config.toml
num_hidden_layers = 11
d_shared_expert = 0
routed_scale = 1.5
init_std_router = 0.0114
vocab_size = 8192
norm = "layernorm"
optimizer = "muon"
learning_rate = 0.00821
train_tokens = 341700000
max_steps = 9861
dataset = "wikipedia_en"
Below are experts of layer 3 (counted from 0) of a mixture-of-experts language model. Rows are named gate (a neuron's input weights, with its number), up (a neuron's input weights, with its number) and show model dimensions 0-63. Each number is 500 + 40 x the weight over its row's rms, rounded and kept within 0 to 999. Numbers have three digits each.
Before each expert's rows: "gets" lists some tokens that make up at least twice as much of what it gets as of all text; "comes after" lists some tokens at least twice as common just before its tokens as in all text. This comes from a sample of Wikipedia text that the model never trained on. Tokens count by the router's weight.

# expert 6
gets: "\n", " (", ")", "==", "\"", "."
comes after: "\n", " |", ".", ")", "==", " ="
gate3:452462466431493505529524414555540476481509484500439473566437499522522482492510505527512450514542505568551508448531501550526585515558493440527509489415577561566560495561499564515484488423456591
up3:532484438488497522544544538453457572462541524534472454580543492608484549468515470463414550486529420482523517386558510500498444475476551568475539470535456531449526534510519468517520560528537467
gate4:573498537472495490532471481462513543519514528538544468532442516524468507550513591505479424522542522432500489451486578526502490503518561497601579487502492529498562418470503507523483484537465509
up4:465421510559525487485516508485588494445517534484549484527573482496522517508480448510528588540417475548429509570503485536504489525501541433431511471511536499494452514499503520461436488436568582
gate5:422515539490569501481510525535428528543429521631529591475526553455598515563493443514542485514520534520505458499422461544512482503490455482503510510491499486468489530550510553499464499528537572
up5:514587546470476525424481467494495518439491446498534482522501466498503502513487488487542533453476483496512504537479510541524450560450534489492516527516437516562520538515494543565555496502568436
gate6:505487478522472485481538599504487530536447584560470474508417479512473510483514439537516498464479411527478483526464430492515456398463489537479488551471538488474499607507471509444532453461478509
up6:519553510469459491477484453450508587472511486480485491465486541571451504505418521523475533554438561541426454524470483462488538549488532476477493450538604470515401432476500503505508501473525484
gate7:528517521498505488524455536503465522477493486521534562458533446530551546491464537478503474557538545565426454475449536506433462461494483481508537467484527550495524511500492495493486531476455554
up7:499477458519518572523486570469533536483490489514455511526492553506523445478486455465494464475465489456468509438538479503546479533540602466446534500477495548507493424493578456444545485551505504
gate8:528444504493558492559496561527467473441532493531527501507514521561542470542467482446486459472450540511532532522534485524433444551472433519478476486483482494532491516521558473475553501559540492
up8:527456439517520550563399511481560472523448501560538500497466513472589441546454467478495486490432524534539498559519478482524567537464450520534497416461469544523496521523531457546489448516466547
gate9:480535458494555478506570537420548449473495482505520481485582453516478511489477578492455546484500594570504488535479494536488498589418539516502522458568481509502462546527528537550570546510455440
up9:523529479522494498454572488451497545503595526508475505482479500486568568529523498498475509495518500547499501522549505492484536500484516402523433475461453556560464503466516450526538508509453559

# expert 12
gets: "-", ":", " \"", ";", "S", "A"
comes after: "\n", "-", " (", " \"", "″", " Born"
gate3:516501494459475506470389512422496433524519525469482536491491534473484619500475532486509529529522518540495438519498460494494510530525483459601551523448525537557449476455557489504477420468455531
up3:384562423472560500500462417548491523496574474428503532531566517477549484536495520501497511493462484521478483467500393528503444546519447450520542500481547437551441450509523500445463457528544556
gate4:480545506505482519566497511431515452438508577461487500497509553512588496573578539504604477554452493452512489479456498475534492516549520423497537501503465430493487441541536504529540555493536452
up4:529476587544511495494601501524491458508500454540526487474495551428508531505486539471548472508509505547516488568483602539505501461508506558591487527505519514500546515521502503505486593556554441
gate5:510519525516433453516478488473483525567491528459504449521514498524475490456531513531480507536506514500523513514481464511422509494533554488508524539470473490459412515503517522480522507497482447
up5:525459482566512452521468543436512542572532440488526510499483452548481454514452480572472455507376438486474506491485421429455506502458528511529557516510486533467508527464559494572527502469588546
gate6:436541483457493475484510538532422491528498468446502494466450538513522499496515507532583519621491483435523440495489494542433534468448540459480536451468552531469542497487492552495489454521515519
up6:487480497453509434592556542484490500514530452548571423560477517468475542448499490503528489538474474501525531529504526486533489551511502457445495490448588467529458558535523469526544482515440470
gate7:508437491472559507434513482552433523487521511516504491509538519494433449493574539554541498525469507527502513527536521493448501505442514508559461447562506511531532421557487452513492566499534512
up7:494412504459450428491543472470520484523466442453489501432513491559510465538516525514517578441481492491474446428507478498505444495533488516473497549543517540469473490469585518508535456498533538
gate8:442532482492442473460425507523524500453493504496523423517475433564531453499502471502556506515540503516487510465569482446480498504518534568542410527505597535453488446481511424491493534492529490
up8:513588493437520541499518543501515465443426493572515551550504476488468505521446502466507484436491485478496503544545496534536422502443502494581495560506526483504503517504535509465496447531488467
gate9:472586511495504466491560552487456489476545494454493463503467436435507473529555495593452501477542459462553510507498486455490491477487422500483559487549421445412547603517543495502504505516596507
up9:505507462581475507494537552486523439471531490500483391495492521532514473453474485494560515546498558528520504474494523594466520560469500543470524493445587464569457524515464550489501465538405466

# expert 9
gets: "1", "0", "2", "9", "3", "5"
comes after: " ", "1", "2", "0", "9", "–"
gate3:526454464522501475429498513456441481414534619512496516543460404515459495524451442465471470470462530524495489603471466536471485514505444532503483499553495542463459434514495562527469485478467477
up3:563500555542489487471493542500526511490523461517485451578470449421466506458452532480550451534520534577497515487470569482463470417487522492475553457522484520504531545503487534583517492481515496
gate4:497467506468542563472457500556506432494505526553496519499543536440465529534437446514459477478494460442498517531448520555462515528498420512501536527568527565549513530522454488496454461544564492
up4:468477472386539469467531512476454601520518507456462516476515523403419520575432438471553538513487527518506466472528464499528548614471491472561509442520478533502426454554505535416499530465479542
gate5:508448485501497452483573491552485527426570462522526548541443530486497436525420532536502395501486443530506469583512458472530564478468503562512558588512547480451546512408498535457467507442512487
up5:406502494502559445509505504570503483442494515480510560474436404507508514478488548510488507508500513585466549444448494533473526500483559501486549498473509498543493488451556504400534424559549495
gate6:467411523482519481501494552463465483485545568456509429494485501490579568424510549551451509454464514496463556565533523472464550475516475493530511481571503552464486442453507495511520447490560537
up6:524476501505476513501459511553507504546470496588471512425506475492531433523499524525542475523493515499472464594451470481474557414514503437442509399454475528526496519439499423555506618494398487
gate7:526491602571474508505533457539486462448486542484495512449415500530545520534467568540495440429452561488524592503445562465459513486561449522433463479545546556538529465509540465453513442542535470
up7:573493594571449498461528577511501474448546530438541454505422516514428437465523490546510489493585504501466524494462480496563517482566469549490496474507460521466429401422510500460439496461519454
gate8:409508547522454518448435473450548454532603430411474547514475575467522478527526470526515494538504521515488461470458492510493554466452497454504450494502547486557519555532454508553532518513468494
up8:509534451532482491467563493523524463461551432419493516460532474479481480471512553513497475527524572511509491514480501472497510541499474492506513477510525485473484523497440498528540537542495496
gate9:458541501438464524487498514518499477479497439515505436426471549476441518497515494553474497493446468555552498488529482521459506435478508549446511462492452534472565506465484490489478538484488475
up9:461506521536525512457448423524505508515529498465483584532502523515535504477525469530493495464512448502561351490461520482523462451442503470518501530403496532492470504522477496497495495483460582

# expert 2
gets: " was", " is", " that", " were", " he", " it"
comes after: " the", " was", " and", " to", " a", " he"
gate3:519517513507433471501455510586497589489528544503463446530546528497521474512522530545502436461508470551517463504505488453484449592438567459525440488418494457524534571559513479522564500543508519
up3:479471525449535489512386530510501534471533525497509481490514540544574580463549495508468494469484516484543494470418462473591499498508436546463472452498580437597548496585497561470501491492481510
gate4:505526437510458513517479433529531516537459513504486548506539470560520507515499504501517483447488485546569461508508491565488448573453452493458548576513550516589523509516445531512531444487554485
up4:458609472521511472488471519570492508475455482411470514493537525502442511507492409481544426568532547410454483590536521487579513496551497543531550564489548461461470498524410484492509481465491520
gate5:412432464481524514508442489551524469536479428518567489499463568585447470439461453492449538553477411538494559491470462570530432562487467513496450489512554475536509465469500488601545512535455421
up5:455527515482517516466581535430555503554531480434499468538535522536452494492457498482519395553515544476533512465517543462568433466557437546427490524483500500521443522499537523490549458526553483
gate6:562499487463500553526497479516495551507461517437425502549559470480505459505493523501506530493453521488508520443527508549473489483428475532501442489501508426500480513487524524520532512486438511
up6:559552505440520491536532482466526512482492468461500464539426526463482482512502514556517484507493545428561544491528514564501506471436518405538509477473495501492511552493480542449413590511425504
gate7:498488434450494515496508536486495519488503481475462499535443496532510494612477503439489461503523566442425536473520532452537568489447486540475553541500507574500554445530491515496596499535429498
up7:539511505455494425503489482574494490509512507485548445530487497471531521472515533539476473513493509490422393523470542444479433479572461467556511546514528480484448448477554468458480501486528458
gate8:413510468514572464466461498510476449471520485538533520535519486465531524475484555573495531493528492491494560541495476567517431509497555533571513530501565528518488555498506482437523456410457483
up8:563449500584530416497527434516519511492498522482438445457541472529434469492477515500525474533498458531579498489519482565533513467498467463527442508470444480534536518482531481500509449502484473
gate9:453536534511508451532583435563533446485534488555501478496554517444540508425498494504537454484597479464475510473539496475473470540557504473481525553462572509578531526463455519508478498548475547
up9:469522555535482518481506487461515490467556510470488506479460467601456566444525464541547486500493492517518549481605567513526574561495537585489493527496483374480506462482470525474535458459492496

# expert 10
gets: ".", " |", " He", " It", ").", "ic"
comes after: " ", ".", "3", "4", "6", " U"
gate3:473471465573481564557531528489448562517491515473522458462493509522431492533458513471488553517488523562418497501533435537515504482494443495526520461406459490470421489514502587455464483473470452
up3:519547529456526485485487517480428549563494486426490404495538530476483492541525473493493544499568506492548490478530503476559472457526436509550511511515516560502485474437469553600511519496513534
gate4:479504499481453497543477508484498466527508455450489507546454482531493496480459515454498501526495532469470443498504474524507512529502454517535514641513516495483537449430508459511511521565498449
up4:451530541527468511510493533509528521486552543542494485472526541456526487417506557495484460485584554529500485498524474580500512521517506504462534492570525497430503522501577494476434516467465556
gate5:450437528547447528525501430540483447568488465432508555540469422456528497506501419480447546468490598554546493458537501509524517455439478512480529488487466501518517510404540487426459477460474536
up5:483495487527539552502486513506459494523498488518494570527561468442509507491548479512492460491432586508465523530529499492599497377399511454419492455531484495471492553597579502500542532569529491
gate6:489537538547585461522540558515468550533548462531496462559488553423509486496426552454536444525540476498547519523398526553500523479437476480526496585477469523476459532552435567506498437547478542
up6:555516454416548456524470481486469443447504484452492496532476541444549584475503470464498450455513441519460529437479571511512548463473469486516543490474466487484552562516466553477483543578521501
gate7:399443483513469506551579509520501584497506494526543494478547515498474495445533575505452468490499483482533513482488506464509490494489463532489455538506530526465522500476539431504434498452453490
up7:437463556537496520457543516483490490571490531456562534461586502536476470481521578523520502480472485469484473397489507543478392566549489539487501405454462525514510510485494534487453520494456516
gate8:539518498466579489487475543454546559508499468477516559505444549457433434508549491531463513541502491459523573572497537491540522413549529455515514530461521535493461485448427404514602558481539456
up8:483484518545550474468553473461507498539469514460594517460508436456557582442458538514546545431501448544473462526478505571547478478478508477519516508528572476505501485543506464551471454452510504
gate9:550477462540516441511484570496446489533440457557469491550579478502510558501526405464527473500477458482534472518472478487510491481454534504507548447494486473522480523487478513539501436486460533
up9:495536470517493475446518411532492512457516543451464450425554513613460450440509531499495469492407462571479507522513527556511517522522487529562491558593475490496513521580467549542571443501463523

# expert 1
gets: " ", " |", "|", ";", " /", "---|---|---|---|"
comes after: " |", "|", ";", ")", ":", "%"
gate3:497509498503466489518538424516581513465452518543456535491517442516533484442529520551520498470554513506562491508518404559460492519498469524513475481487451460508561520462467518458480540561545506
up3:548536458524474565522506492484437457497572578517571548507517520564526434566530419481474553487534505490477460514486494484463621497513498445498555440437527470539521519516459535437515473544509443
gate4:461439530512594548495504493464429502511496470402533580486491534560496495495465521571532464535441547523543502431510552597468522491512519478507515469511520589402485439513574514497517538437417461
up4:466361533549490522472519471492516488558543477522515492561493471506501499440546505430534493494488464518507487505552510493501455530442464473444520571547498453502467513550458498524479438480538485
gate5:406534464565528515542477547506565532562433486488479510553472501467564512487421540558447499517498505518495497437521550508458519526432545437444441470486570530454516477530532494502505514552441483
up5:443513512522499494537543542524509497539542461491494504578530513510494510484529556487556447495541510461479476436445564503516529502497517496466461485474513489600466525542563472460484566583502554
gate6:470462475585574492536446507503492495522573454487487477522482598559526500467516464470453512518482470514485454517465476449412475477529463471565495554527486524573487546498470519531510519488488461
up6:490493487547516451547509497480506535498526557527561517544484488513524481514463554518568572505512548436527440499484512496515515513537469421561542600478454525409581516510461421606432460515503553
gate7:490499524482565543484578559495419490521471473528468482490504453549502499501488522539488491472424438503395408453510554540527563515510517500450565414487517560507556534546478501501560431464560450
up7:526516517492515492465468446583500515546473514521525494465543521504486447427552460442472433514528483506474513503534491502452436502482495425487524502504558428465497524484514443457489532510548510
gate8:553491499533487494502564457525488467516498455420537580516450534507508485559419464474452451520547467521444522439564505492475464485562469464467464511416504523437544462489471538555497478456456533
up8:505465567557475507419524455556479549544500446501490530462493552433474553539470523455523450487514539572524483520508531537579541489481416526446528445514576458467507487547462536497475422497464533
gate9:494477496516544480489476505458461457490422488507498429581551469500547546423491573509469490465493568488517537446481518517475495457435474426482558420488503530511528491514556566511460466483509521
up9:597523546547484528508525506523492534531508516487512508445521505458467523575517407483518475524530479476500487519510448528467458545511541528494503531563470483504476542466536503472477620504484509